Below are experts of layer 6 (counted from 0) of a mixture-of-experts language model. Rows are named router (the router's row for the expert), up (a neuron's input weights, with its number) and show model dimensions 0-55. Each number is 500 + 40 x the weight over its row's rms, rounded and kept within 0 to 999. Numbers have three digits each.
Before each expert's rows: "comes after" lists some tokens at least twice as common just before its tokens as in all text. This comes from a sample of Wikipedia text that the model never trained on. Tokens count by the router's weight.

# expert 53
comes after: " |", " the", " in", ",", ":", " a"
router:495441545511505460418442503420498539570553523462535468448519481486521541582425418437492481534520528501553437488572529539524494464480504483476479481432487523445493527482
up0:522499561543472475550509493499511508549499481501457549504454498527510514436469414503420512559467545504528519478543478452487461477529515540433522486554523500523468492467
up1:502436509510500522505479493470521508503453519489530519466491518515520537506474410510624453484474463505518530463528550493491495488528463476505488556558485526502509539498
up2:511497549537488479541553532403520479496479500487440447428509429512531482578514477520463513496479572447485535440549469497496492484536516520453442489514535494444492471485
up3:513494491534543476458566491527521505518514464522502536534440520573490508440491569470597493514536529514576480484432534454499521505509511523476508503432472562592488482418
up4:532525510507480479526464529433541449561476486505382464532431495503521546499562493460438421439539523504468434462418516549524522491581488543495504540460460488489490498455
up5:487496448499568501443540406470507479534529477504470574504466434535522475526416627467498487540580526617541442531489410479491490515494506491480473516432505505499516540446

# expert 9
comes after: "0", "1", "2", "9", "5", "3"
router:468479553526502495495501514450460493553542516472468457433518548488572547509475518428509479544506535517562471529554538585548481476423556435490479481500463516469500519451
up0:513470494497511485527519517493521491505477466451507472514431510506461463487517513457514503493569575420529543545510510556470428493456516532516500452441504471502490519541
up1:542472541465512511495544503478487518530547429498491526510481545522515494519524461411461511536473477459495499492491582456512585463524509457516504444464489502533496500458
up2:495504537519498450475506495516433449516538497492519487542497521469542391545490543461492524445548504464608517503474547575501489542483490476555484466545489527496534514467
up3:506523472491475471476521465473479463532454524481507561547539490534571519485572546440469482570482482522450486463433448595509547492549455431509476512512566528483492526498
up4:461460474471462509483496487505423494479585539526522515464490544451512489494502521504478504477483539506411427520513512588509485485474488531472610457498491511459537520568
up5:438487488501506514486512454492551556562471470492546462495428490431485521467562539413459512505512549453446528533471539461527596434553521505488547431467487507483446478452

# expert 49
comes after: ".", ",", "-", " and", ";", " where"
router:469507523525513505446521534434472506543526498442494479440525538489548557556461438477499442542489530520559449463568476537533487441478519459460467506475476538451434576487
up0:515498570457544452488432434450481525486594507508448520471464504516517493504525544506506410504539504465520552544489562442549500512403510501507491536489536506495483483502
up1:445494493543545475497558544498486469456493450515560547512456522494483447547463534561569433574525505465533465460524517448541495495467491465476469505542574574478420623512
up2:425548464476511518439502502468524457451528537513573480475483485552501487481483488519496455488467507476460550478417481547501517537473437463507430490460504476498393476451
up3:527507510505508492584566475518561515461522487510547494540561519491505478607519407450511424424495518516516528426478490506492488470468517466497432505475500470528417591483
up4:542489471597543479481489449501470496479490452492484506521497423484502449531509514539452467626529463523484511507471411486535592498484534540456456560441551488480560502426
up5:485522493522478536552600496477471445477483524543437432562465470464504556511473555522491442455508483571454432445505521474467537542540535506501549465491605529522412492488

# expert 25
comes after: "|", "-", " and", "'", ":", "born"
router:478499570521502480463459476456422579562561515453533441449555531426533575524477473443531453537476546502523451491544527545519461454459544490451490484492482582452489533482
up0:437565515513524430544504510483500551399480510475477428468498565423473495544539522511527494503466527571494459493541466451511567504567427472567441509497477508534469526480
up1:481498449510566463528519480527491432552553435458513482516546485424518515501472570493575529513541513521524462508559520586453474453470584503555536401500513473543479505518
up2:462448546564469418467520435492433521461518527513533616522462534567500514461516522437414471554477465526473496556493557465525452530501564498466561435461580529485505499432
up3:492529538471470575489521491513491578545503559531520528460518588493447507470511494492527526432489520530520575503523461458538468509477571458477499507563546470440509489509
up4:485529487526530431498479506537508532511551521505482472512478478486553476468514530507571470483484498422499480443499457436539438559538512524526548513490523516437444567573
up5:481537557477583509481485484503500573536444499465446538545538552486501500527519537509471571474439450459493482526501473506480482495503586498434459486474491484502460474575

# expert 57
comes after: "\n", "1", "See", " =", " is", "g"
router:510452517483523488428488511444464474582549502434495473482540539466544533542459507451544475546559555551534492471554513582514480462467536432463462534472488556435462578530
up0:423412477539530514474468501482489488533532463459474487580483491522524478432448494584473491589570550552556515447518475573532504443515505482490452450469557486452457460516
up1:490486526506422541495519504523390491532468458576452559542501604496448509509475505449578470616470516479499475533466480553487445576502554505503514500561433644467523503499
up2:462414458504481496482487490435580492488533514517468528559509507523468481449524482547500513561588492583513500520468504566475486465394518441505501484509597510520551495501
up3:531503470456525537522549502470493517464520516506523608475482541553473524534490513581496507538524516496530538444483505534533526493402474482475379465552421504544600470494
up4:498454510560477448514514445523498457558502498504506499502463499578512552535523579507537471580497524519491535494511409488492496444559504507425511533405544556552543460503
up5:525510497534531504489471437524407608481528498493530521526462497552504483461522583485457456520442564490532499445508408484512484466426516544403505482465458564492476482487

# expert 6
comes after: "0", "4", "5", "7", "8", "3"
router:491470505517494498453476515457454509528522498470504482460512485462556535574444434470473476531526497535560431510549473560542534471484542435430512489475517540489473570522
up0:484509500503435478508526536532437516505508521468555506496507459521496496494525553488436455360509573491484518503526483485533493483536539533527465470534567512457541531436
up1:553451511513528472508506558511555464499492562511459477454480510456485516512437498520465525473456491442518505581542450571557478503531518524479527485396457537447487455512
up2:456520488505491514550481474429457524512468482520488444437448614469512465475575440526480474468440492490490504481488475480513467481515531417513513479509495492489547500524
up3:545500546506520452467532492475535537507537415468524458463512483554497530488471495476504526485540483463539449464516493461531558472518551519452439471494553481512470525524
up4:498507512516491432514483446506530506544514473490494496503533499465538503518512492504475551479614461457453524502484576504492523471444490490483441436528455504530511477458
up5:499510550575519480504539503484480492505533479530384515468524461473508522459522536514496524572442523492474501592531412571549559491545540473533465548554476472510530459462

# expert 52
comes after: " (", "0", "-", "–", "″", "°"
router:434463543538565470487473492422483577554509488409544480466526514496573566543452468479536458518492541482526496489545505536547494492442510444465502487480503517479503552506
up0:369507522480490505486441526525406439494506554560492557522475532476463494508509475461556462467512538460457481433499451559509521502517499471518474445511560519459456466520
up1:490553484446433547523468540471528580451501536474555460444484492511553504491544483479466562486484504453482541561509476583501562465447495477524461477528490493516397489545
up2:425475512512526426539506558452464513500507499477529484492510470480496537540523487483481481557554524493501500522464460517529543530511537481473404506568523507501490523497
up3:530471514586503486557461497456461521517516491483485495513488499383504495436561483481497471493521504489596537534531461563514501496566536468483521481516550526504495510447
up4:482520534545466478527546464433555518464495476441492469518479560450534457531467486500555475498447489444564550482496494557562465470453452524505440501604520484490448480537
up5:435501530521541504445455506506518482451508493458645481526546573542613452508517468516482509518426509436564566488517570526463564465444477448479405492534522395491515477491

# expert 40
comes after: " ", " |", "s", " +", "ing", " are"
router:487445531532523532439476532471496555508497483458496483466495531485569538587434426433523475531525547552539418510561490578556522444471571433464516508485469546496471558474
up0:489472491497541547486525529531478528513484527509496498525569448471524541457519455534479522457503588478477539574547468520498538470525544514465513423534468484474497467511
up1:508479484433509486514511509508484468525521484485571545514463469467518515548555545522501433437497514477440489511451573484503409452431544520536476527463453578487494562508
up2:542467623548516439510466450481514475545445436530469502485516504511556481618500611512499513532428418475484468556460523526481508515469486572481430541528515488494507521495
up3:469511424480513549540471494501504513534521488460476523492458456481457487471494445501478556505480608509495472480496473551481564457573526510483512514488580525463409550504
up4:472476458472550443437438531516467505481476588547549437477511516510532478483521513468494534427554465475593522511513522482506491432471482512512467454516442457504469525584
up5:494515552502446409502506508486503505455515473421528574506464497540457475462459546550535452499417472416478427576494560504580434521494580542529501500558547469500426557546

# expert 27
comes after: ",", " is", " was", " had", " has", " he"
router:491437561532530438445493522462506551536522475403486458474541561457493541526445438472508430539531520515523440439562521579526518444500568405482452496503507537468417573478
up0:495446551491644435512462485503482599475516455514530456472513531430552508529540493475506485440456421465459531468511534501520498480484527534468499575473437475489493574528
up1:469476512521482480500595535505502501490559373435449502558485500503510489428513513482509458616540492583508478448512535505525521543478593496514515471526550540529522595510
up2:503458500487469472458523500515494485480613525503489518537559491498527501489511516500463496549527509484520564522484473530566546482538615497502490466488434516555460520504
up3:487511512530533529537470486476496568488472515547477448483424608563462544482476474531516416534510466456565548506470415441525466488523459526526437594479513483495469582533
up4:505481528506481505501439473488532485507530493530521550528507413465463547457473527491461475535486540511430576493509564536498521507501467502507521536491505426505525520481
up5:489480549531564527495498565491490568491486460442521439488445446553454514504415457526438405504461558519487458515519577474463536522505503548509564516499593485511466571508

# expert 60
comes after: " ", "–", ".", "°", " August", "/"
router:462444542553511487470486502432478509557567538466490491442534492468566529573427483439504465509567533565558468459599491518486478431463502442455511554482505539426506551464
up0:491483539561461473435403483531582549535532476509480561441510455495448513534442538507549453486436478498453506559537504485457475523603526518457487534518562519469477538459
up1:517491489519518448529432480455535547516523559493509521473437495471438502540490496488587501503468504610520462510535549476461490562477490411497498527541452481531489546454
up2:478475473583519503490441448518498548537526524545507492463624457506464517513524507515503491439535482522438499511488466491505484501552524522472522533523549507472431451531
up3:462476428554474474486466575516463517463459494496495486526530517534443546482434519508540510557478493472552503441470561548520488515467501375506484504475525520492575447468
up4:531380505537449443500496497449566475527527531507565523548571549573554512528420462494501500571541426506526524519473560498534523506538443502470523530556491468508505490507
up5:518509458487485559508464587516426539541496588500441458478473543476596564478511501524499451484527570535496509459451527441457520463463531499506456582508542486478553534574

# expert 17
comes after: " the", " The", "The", " National", "|", " United"
router:466462545503500454489495469441445517524581508430512480438539532503524520532451450486505454516483562558550436441553540561538452415432552473495536549452536552470484553515
up0:454480526457473522458475520484458477498535488496474550525431536499619519494490466509535478519436552569522477456544535519515500538491510536559549481482514547478485498498
up1:486495555416551467562555426476467519559504536489542530526523503443497515494463470452475560473507526523441479574485562494496443580424518513520549490477516495467527533465
up2:530559520491462543557565509495510498469492538495453466458457436482442504537455457514467467513518449441540526518536402486488412551438494507472438466516519484502453511450
up3:498439495456494433465450589507389513521541543535483521489535543527542477475532556452529547480491523447505494388549523481502530525414441510517447404466566452521541495541
up4:457499530481543520519414494548437508495558495462470514496486432502543516579508453458588488473482560441451497517526476509498522462493443508546487476463578536533548504409
up5:561544480511547479534446505498481427485508569519530523492455521564489485436484443522454464450522525483483465397516433535494539481601548527483516508558509514521468515519

# expert 61
comes after: " the", " of", " a", " and", " on", " in"
router:492450527489524481467487521443481565564536480475479483488534543490586568551480502417468440499482537511513448475547538547548526444467497431487452552520460545475461546490
up0:456485465529537456482486516473454497447476447429514507517454527492520477503525525453435492571497462514485431457503561471496518510533512453509510517546416518440530506521
up1:560489489559499431500432489475472564579502484498441491530529436588507524487493500525489495512543469485540487410482502473497465483523448468522497534549487500481476479481
up2:443507536466454482558530526436528504549514495495569448511544546386468511483519500486464485554495533524488479466436482417491492528569494411534540474492510527507538508476
up3:532515511507462473527447478490545506473519525490496460530538458432642523463491492523378523514498490511496504515485490464555554501529466448455555494470478530519462538476
up4:517493477498437581578562486542511489446529498538468421429515455530569519473478414450514495522515467439534562511533546581505518484479444530500403496488517456560459529439
up5:434494525556485450495492508487481504452519509482446446424484480526522516431527464505497494440512444556463536502503533445542491461561532537485535494520609565511479463485

# expert 8
comes after: "1", "9", "8", " /", " Ha", " co"
router:485435542513566486495487516449446504551561519492536423494533515515554574544432501483530431547449519492543479507543545578509477441462575456433435572441475566466512552503
up0:493484527520548526487499569554487531464506550494470462497455624515513463503482506501551458509498539536542529473461459448488456513422515570421447469499581547504509472472
up1:440575519514616520470506539493458468431472501497412538487458463498483552515509533537549476502524548562537562519518518477482488558558554467493554551530536466470506503505
up2:515458532606478459494514468491552518469493535471506497489494530552521495540441563520529476457508476501546511436508514442466580499398447441453431524515497484474526493461
up3:468537535534521478446458478516409573473494572507500496439495492521533531478522550524576524611514533479476518479590459528495505459516505474503439526490453501521453489420
up4:554474491466552440532524498468499491520480491481541477482456580495541472550519499455507434469507600474453505521450475506486497463418552424511522518524433569502518550528
up5:476525555517529516545542482464528481556508458531481576513432410536461598492470528498468518540502433514467507553473485455481480496568488461484530542505469495485527463512

# expert 26
comes after: " ", " (", " $", " −", " +", " #"
router:496446541526481470455528493418474493550523533458485514446551549525558521570465461469513442538486538503529457492567518591571514468498571462460443529509508523468510537472
up0:512473509496469504464463501462507511499629571539404486506492417445503471542579453540410512465550463600453534548495512429494471523504407513504573580473498422468553519450
up1:491410485468504469435493470495481511532468559580493522449543504530526472537508485531482501456487432494518464446495559499464474490484452459511520530473569541474527533551
up2:472504467480522527488551480482532478521493498521485524454472470436516443529562555480478539459497498474486501507446520522475461495518551535488512444456487531449486524414
up3:439525573513463472538524464486463466515454554445526519441560481493501569461460540491572503498480430515516481413483484541576498517516427569427533538474580498520474484503
up4:399513411438510574455519558506448488490467524553523490553527419394587555465513510475493476495487437574493522486466489532468514519471523513489500463510574519490485485567
up5:543547488539525499494537448519500467515499424487514540483547511482539427489467553489506479474455541465449486488457490477489481522535582486468491470479439575477476513465

# expert 3
comes after: " was", "1", " of", " a", " He", " his"
router:455411535502497511459492462452503517500535496493523450421575544486548526565478447406502461514507542548508455494537538523500475469496529470451474502476479549458441565459
up0:490455466506523492495540528525496526481534464466465508494430512520453474490557537480466449566549510466458440472482491492487520516489487467520545460422437502504535516464
up1:488436484499505509534481484509470517538579554535451421528463469498549540517548502470467451492581496511483515468501584510511520488505418501515474462442464508489516553458
up2:471465557578477411486455464498466532512453545466521484519537524436494498436496518521523499509468498494512469443540501518476549483518559510498496477511530544495581535482
up3:526399548552450465487484440506536546545474425491544442611481493487484494528521434465518486504394546534486485483487514445524571472535523483513494441441522526519555461524
up4:472532450508491508518519499547500491481459502504547551471506468532507483481554583477510503474422503505450505511531466566471563492490440529501466479512546507479498505536
up5:518452526487534491467522416451457435482483496502542548543536539506550437527468474495616569499514448501471476580496539502485459507492436496478501470432486547499553458546

# expert 58
comes after: "\n", " by", " Awards", " Synonyms", " Founded", " consists"
router:484455526551530514423483499415445523534533483468550459441524523497553520534479461491520480508538515567530449533555508554534474495476534482480444500470513563434438584515
up0:458489455469508489491528498599465528497477537513458560569415489504509458493498502473486500503525504585500397566543514519464510503434487475499504523530498526514531494507
up1:482526484446487536433493580487479459483484503467570396484499522509550462493549581504423603483527519497483566561504444464510474512494583446568483439511493542402475469458
up2:527498481515514515534512499553435502491516592493552529471539424464495524477546504523382456375536520488484470464513514456581550497517507552492438533490516495460512495481
up3:489531512541505509500522512434539481493531447499470451468484575455533486515508474540511572465576577447493485430480475471479511503572507469475484487457453568516515525497
up4:481506499469537508414528492440527538501592473466505488528581607542483508516478483512560586461515517480479481498500503561516475518450479513551483478436489506498516476547
up5:457523518465448499568538551537540507499576571488589460516466482500469485525474471515460429460404477460460520540468458553517476484548503495495487458505562481518546519498

# expert 15
comes after: "2", " Born", "o", "ca", "na", " mid"
router:485450567517562485504509470473485514572517501419510476479495520466536515556503449484486467541494544510576449466545509552552475474482548463479435495488467476471461507514
up0:510452505526526568468475468547472510552561507428516525511450449571467474466518508461506503502497442459492533501548502508411431460442482449534588461535477525474545462428
up1:464532487424533466508512436485495579551515516461463510490470500480506504539501365532467515411501499519424528445410531490482441444440523501525441503466414468443508557545
up2:488481509534522593488539491513516496474479457491443479486471489558487497537484489510505460547455519444527482510487512523535543458445549530560437400488542448559491528447
up3:516480423502512446503421532550464545550541458458559534515507444502510451491540520425515471528546538535548500492461490528485531542538554526518540539445537517505521536565
up4:505456479504479480532506491454473501518464483572404510455466432529533526512536478507477477520456490563494519408514543523489449536593447514445543519537547490538497525502
up5:499476557511499456542485418451476529570491576509462422492496422472541485537513536479445473462507421568455476508484527527487506509524492515488545446516513484471497538441

# expert 1
comes after: "8", "4", "0", "5", "3", "2"
router:481515555532497495501482476447454509530514513483499500454544501507537536548447473465504464550506545506512484477596491540523456458443514451461490479493477525440457564497
up0:401538479478548512494461525501427545471543523503425471484461497543527499467532462499514481430482524542500470455497525450466530496468508510423483546460523503526514467539
up1:463500471464516501495491463528475505488506492522529527442462530535609471521490485492524502488437494503510462401567524501576493504422476538504483510443467540499531543483
up2:463462517492539484516501527462490518496514564531528504515443444500551510493428473473507469528527517527498443541630505455500474492551537548476531487490568465514433520652
up3:440482531496513511491503497519529501485476514461525457510450437538438504482569533495474524498527537498537545642445502510480439465497499517457488463474486558515472472485
up4:483537485506507538509461604525564511516512513560558507470504500474489507470520565525470490506509532453471587462505489521448509480462459517434487499559455465558480490479
up5:457578509555506493529533517482440487458486504498515459488508534501454539505444539472436506603476510472452491553551499477487567508521545504489456441534559558460463530430

# expert 43
comes after: " |", ",", "N", ";", ")", " December"
router:487452508539485478460496470429482538508606508443467490430495505492519539569490471438517449540522565560534453491521493514488454495477485440463530527502541519439470502513
up0:463468558470509486478419484483545619513508498480564462467455497504497417556504455480466518520560560482569517491483503500467529504463518543499490470446582430521505511445
up1:442473475479501520522492466483546447506515503481468462529520481526501599489485447458530461530580488518564525433518495475526468526485449448445522538556540498517534498584
up2:559482520523531493462493489492521501494554436431485483482472527450516487470512423487461548491511594472488561451484588511540526429527510372494445408554449567507507523533
up3:452511501481537446472410478472487588535545508489520502462466533551475494526487554471572523504573461492497510530477475499493472486500514524479500562429426517540479475496
up4:475548487501489540531496474407543542545461517503549505467567503532496504471469463516453559471503508458449503507510597508484474476531555552515573511605545492435450531477
up5:486465482568519518494489531521511527501585498515514487458518548561524488486452466532543459529479475481464507452525402498495553493478531489462526451510546524476467485503

# expert 11
comes after: "0", "1", "8", "7", "9", "6"
router:499486529516499487509499450439512568524539525479474461470535492481535577531465486424535467515488576503522496488599502528526502480504507469444473543448510564468485499495
up0:503535415515520523529491471476488447489503489541481518473497476508511467484522461545448479496475510420560502531432471511495434498482582512547503534611485507494496546567
up1:536494534541535471528517470462531497543471495479479516468513465452532525503519527514450512476567542461495548556549471521466413488454517534423522506485564534478409542437
up2:477485450494546498525480517506440458493494468499568484583501566507464539546519464564493499515533628468511544518555499484482489505488488484546515566466445534520490491574
up3:411482566603523456518450428504494456498504539518546560495465466529487477466516540550538499464511529494487479497453501491455509460475454493487505425555468496499517481487
up4:513502498503519487486501475494520529478474461484499506471593541433490537478531508520488504509478492531478500528505550455481437475473476436467552442545481519478540489518
up5:475560434481500538512526522515485447464495506531446493517540503540464589499505538420474573473553528485547541536478443507503453471557469507449586426495533482494424473532

# expert 42
comes after: " ", "9", "1", "–", " on", " for"
router:460485546546466491419496469469517513548520535460503465502541476438548542501460442437509471549506515533559448512540531576566513461464529461456490542477480598453494572528
up0:487493425600478474463469479500457461489533519538538467469490463453537467500485418445430504509526503529515538442521453494473546545478543459575503546491528567444519562387
up1:479466527577499519400432439514501505498560557483532435553500557410520460530529512490464495498487464558492535504470539490572417477452488500492533522470563471504523516527
up2:484538471500508559497502550507453500458491493521480501518562545460549561481518468498500438528504472542520469517525487564561501508527461477460516481471574455523564555549
up3:491468516477531523395500530490444464522546473548573613474458466493537523486505433513509511539497532462540515519519399512484544478465509497457532560476441576432489501490
up4:519515460493588538465460456500524508473484477488518559566496529469516426502507443442475553483432483509553553418439532542523513456478517475516460483431472416542501504441
up5:524450555539514493519486403489448511554455568436473555516430503555516528508472489532513443509493596486486468495501519524448520500511548530436521454486501485539539501467

# expert 28
comes after: "\n", "0", " ", "9", "3", "6"
router:489454527537493503461483490423510535508544518450536521481520500510586537541470459476533470537490517479532405490577515503514484481468524450425465534473482536450484549499
up0:446488487478525535528459479508448467518480482484539519511488508486510478518479413489447470475431481489467531484485512506477543512522528503541503555417527513488421499473
up1:492460567531539454456500528547464454499572516502559533530541494525496538484504401502455499431526473519526516419481477461500552470562438505472489572478480498495522528479
up2:459483515505527500428512495491502556518486544504516513456542593475508526472549449494500511493447539585576576466400512494509528471507506487477497424473514506554514482475
up3:498445521522537477526478465480534510515496527508465505478463466563511494480484501478462431437507472458471453460516555487463424482385544505485521522503558480523484573450
up4:513486505577454510541500540508490501516524477476474455492491459484568516467447431524519439541490465446489539488500518509626604530449457510478504520460474492481486504414
up5:483513547648505509495440501529544479524502555450396459479405495532446540522489498503447506533512488459514490542522495473508487463518480532531445452547479492563556488441

# expert 45
comes after: "1", ",", "0", "2", "3", "5"
router:500445554511500467486500530450491524564527536427498472455558525512524578569457473431510468554486535520538483500554475568538444438526540469457430471457507541470455549524
up0:503527471530554514502501570482475517496494532492482428520568509463501511499568508512482506559492505464521545459499569519496541508632484557445489560543398493487547477544
up1:536508428530539500491568474506406514506490463504482502459576478456577599492504514448473498498441534467492548480520447485521512450477581545477458471502516452511481468579
up2:517512567509547441511575493480464529577533410507471538532496442470482472494564559523476404442533545449486516449435470544546547475555474513498454458453481503562500466545
up3:547449511489483485495488524459538542530507515512488537458504483535482503509520472508519416565437505494583487393499570549504491391512523496459461524504591461549533474493
up4:467487617582449468470527497508522557500506429467489484457551453530467492459441525500474480461413515415488534462570530528485552502523483471543452487453456462525454491409
up5:490487546518493504479476523496445528502495475449481488454522498575551562568522511526498458420488517496532500447534512510506502465514511444504461462562446475523412505524

# expert 33
comes after: " ", " St", "qu", "st", "com", " C"
router:448436489502515478497465487454486540509549497437534431482533517490575541595506471478481477499496546499524426527527527511538476438473547471451520514496518548434474517484
up0:490432468520446477554520473515530443493476526459531452502492472492547485522520463468546543509569500620511439518462582479508494452535514477537564575539509478503465462562
up1:534455496469538456542544502499518464493501518463517485466552442516444439560471465441483490499579497542547479405490517458528481464468527551427464522476543522517446532475
up2:471497460490483526517478478472452550554491486469509582455479572479481482488480488461534515522547517479456447527498461447507505503402541521501548529469483509438465483520
up3:522414489505464505581503492499486509474509540522511495446479470536540538515470511456473466580424494476579582539499435497505478544486430466502500549555582449523495483573
up4:428536517446455462560463518514477496449459556579541470515563567574499480530488480490528523473463557426522505542545559529518504498558486513438527502477597432508474501470
up5:453483587521533445457440583496521503494514452436511459493616511563478522470492448482523484550460482485496476482482421563485526485502467512491560399513596520531439496559

# expert 31
comes after: " of", " in", ".", " to", " for", " on"
router:480473532530476470510497504440460533527573501476539479453502476510533489578465438462510424528559515522540414486543535513536470496477503469485490535453511589460438581490
up0:541508460482490492581489454447455527529552535510533509529505546460564510499549546465475480456511498490511518531505557503436444489528548485517504493501465494514532558490
up1:497481567476562491488447446537570500510516496535552540442476514457491526503458489459508485533519524489455463530484488494443510497544549482436424538543440523489465458539
up2:460480463492470534494505518463489543476520447519520503476499581483452507487478442542511349491472505483525493413421511478579585503510481539497564507511550440550479486562
up3:551474578566499507506472510486565482539500496493440483456470511441480519415499497509480568537454481530473506493449594512487538473546527541440567508564495555548388440527
up4:485470535493542501497493409544526541540524422479537509539481506541496451507501430547480504480567497541459496470516522459461509495504492493526425587442510571546492491450
up5:472543507478498513554467472477471447552505575545468560470480466543514548531496520498565569469492495499530488481563415458543473494476533472454540542571516512473393445497

# expert 21
comes after: "0", "9", " |", "4", "3", "5"
router:474455516527501501481518509416488514539550542500554473456506516489573514567436477463498490517512567550525448513561551540547447443442536465455460507475494542447519559468
up0:495455614522473457427504441460527549505539509495507536557410503472489481588432441534533423416496431533424491513490471454511598518501474512478502493485530448483514507470
up1:529488473452554526527567498509471552503545444486447455553465514482518478520452472496497504505595576478454488565496523499476575501429531510523518466530480483577467492525
up2:546477527527543495496523466454484463499501531520521505510483406463572484590460566501487524544592553450511511452516513480461447513593598482499481516481465508423503507484
up3:492499426483559526457520594524443527481521490555444488465479513492527500446565508564470517533437562496506504582492509507469487504553510595522579469484552507439478557506
up4:505540461493507501516500561498474510457491550506420471474472433466516485479501476477448490495556468531454544507526487460483548513496531499515549459532438602463488508443
up5:446494513521499526477487492499511496502543475498556488461493435440506451542504511539440473504501566457475503463492586573552539498592579511496485472477494543445437544486

# expert 54
comes after: "2", "|", " the", "9", " to", " served"
router:456476544519499432455471549486493588501581454454458478492526508480544547538449450407503429526471533514514455518546531581526445458495531472452445512475509539458501523488
up0:521490405517495539454465540486479453501429519472500527468524557493508480473497540521540507463540590472502558464453559571526526409473474498583539512575434524430425514496
up1:551502447534471477511498421517436474530460510480494465521436485558499472540494538549453512464472470487467535517503472482495518528441450545551477587435506507521457489526
up2:588489457489509465493502542483507498491508467533461522537582523500482471475540491449582515455556445503496426445473536565564470510508517456513486542631440469477545495479
up3:465481480525573457438467468542495571506591538512473521477525545518513464516518495557545504528548456479523478456489511465476469440495503453511429445520423506526510516507
up4:548466477526495468457557502472515568520486465513506478496491475511512465471466502472453427567442509499515566545502458468524497533470616541519489552438487471506470537455
up5:493493499433557453537500529510477529476544485474466414496464462478442480497520522436478482496534463483445458480562516529449476532429455549502546529454551555439540500444

# expert 32
comes after: " |", ";", ":", " A", " I", " he"
router:468489523523534481427463503484517522539530528441510427440527507516543531582481466469556465481498540512496487461554537489555462425480541478473502526465473543445488570500
up0:462478523579474544557491491514509425510481532472462543499516545547532556487507522469439497552549467520488512477492573505506536497445486504502533491427617507504520432464
up1:440463499468456544437451455534514540551570459436497488474468470575470533421485441487545513506487504450512513496566510532471486474495448493521566496434531536457553545487
up2:482451540480530438503504474483527452505510606513490521503493438532515532486481442487453471410584482513463446487499532555485417497569473523476503509526531466455541566489
up3:458433538516504423458494450513527553478500568471508449455523493504517465505524491481555512508545480536502523543472484456424503428453524403506527498515493471489422542561
up4:507442536555461510522484426488526472532439499452482492502559460470500531452478465483514475529519518555502544485459562490526524476511453468481548488413490519528556553483
up5:505536522542543493524456563493469506572515500428491399448488479467511481469534470534501490555489475573529457605486485541514524483526512528516507393522519491475464545465

# expert 36
comes after: " a", " the", " and", " to", " an", "ly"
router:536437543522575483436440548457439537579535492434540462481530464451533517540494484453533478523507595552558417480579509574495425507465545493463441534480469534465483571484
up0:464457521571492451521458452478496529568491464506484519511459468452492487567539497465527530545518526533497474464488516536488461463501506553479542414486634501514523435511
up1:495539535480520463443580459482375463493468494478470449472475450442514574527491540493433516508471532471539456519520485481528527523543535542492543456531517463535494488542
up2:458476545494477483559514476465435470566549446461572532516507449540500530530516483531487446513497490524473513470472553511490468512579565584482529522504487566485471487563
up3:466446530530468426489468417468523486538546487524559510569550554549426530458545507510451558453507469540476460460454512439529494446537552516452469491557546540544495487491
up4:523477509493483444569458505454491500444437544491547462495460435452469533542508528510465520536517564541528479437463535453472406470533510530493446511445467539519566522519
up5:478473564533449505439456509528442429538523425539466568497483488401522528510519550412457511465571474453511474516477485462483481468445530520532459494539476480487513487562

# expert 50
comes after: "0", "1", "9", "2", "–", "°"
router:494444520556515477469491523461513559540521553461490436429531499457569535582453451453513441516517552525530480530562509538530474420505575447448450512484493501482499573482
up0:451489555459471521479465531511559470548551504515570502557453483454439494518528531518448546507450568419495511506497543509542463528567473466466535516497528485483472496523
up1:518508542529537516470480515516496519538476483558542484434482445442472558449514496496462487509492499470499471518493461476511473433488590560458485536554510508481497498547
up2:454511557510475486570499400482503479484464520515536501423491432477519468454500461487546482474490440567452525571537464461510527482503445484539466538508536444556524497505
up3:571473487579549451506480427430525522453479527511495520459497554512560477585543493522572533463462492496522433557519482513539465465559468501458442539535472469551508538491
up4:477530457429471544497462512534471471468505476516466521519491508446531478526492473496538590520523487445512479478502470464626541510501499568465485431467505540442542550529
up5:490534508500507514536514488491500459523512501505463467471575507458545512528516467524516427459517473553529406565488413466503548505524504493522570501412566579513529469549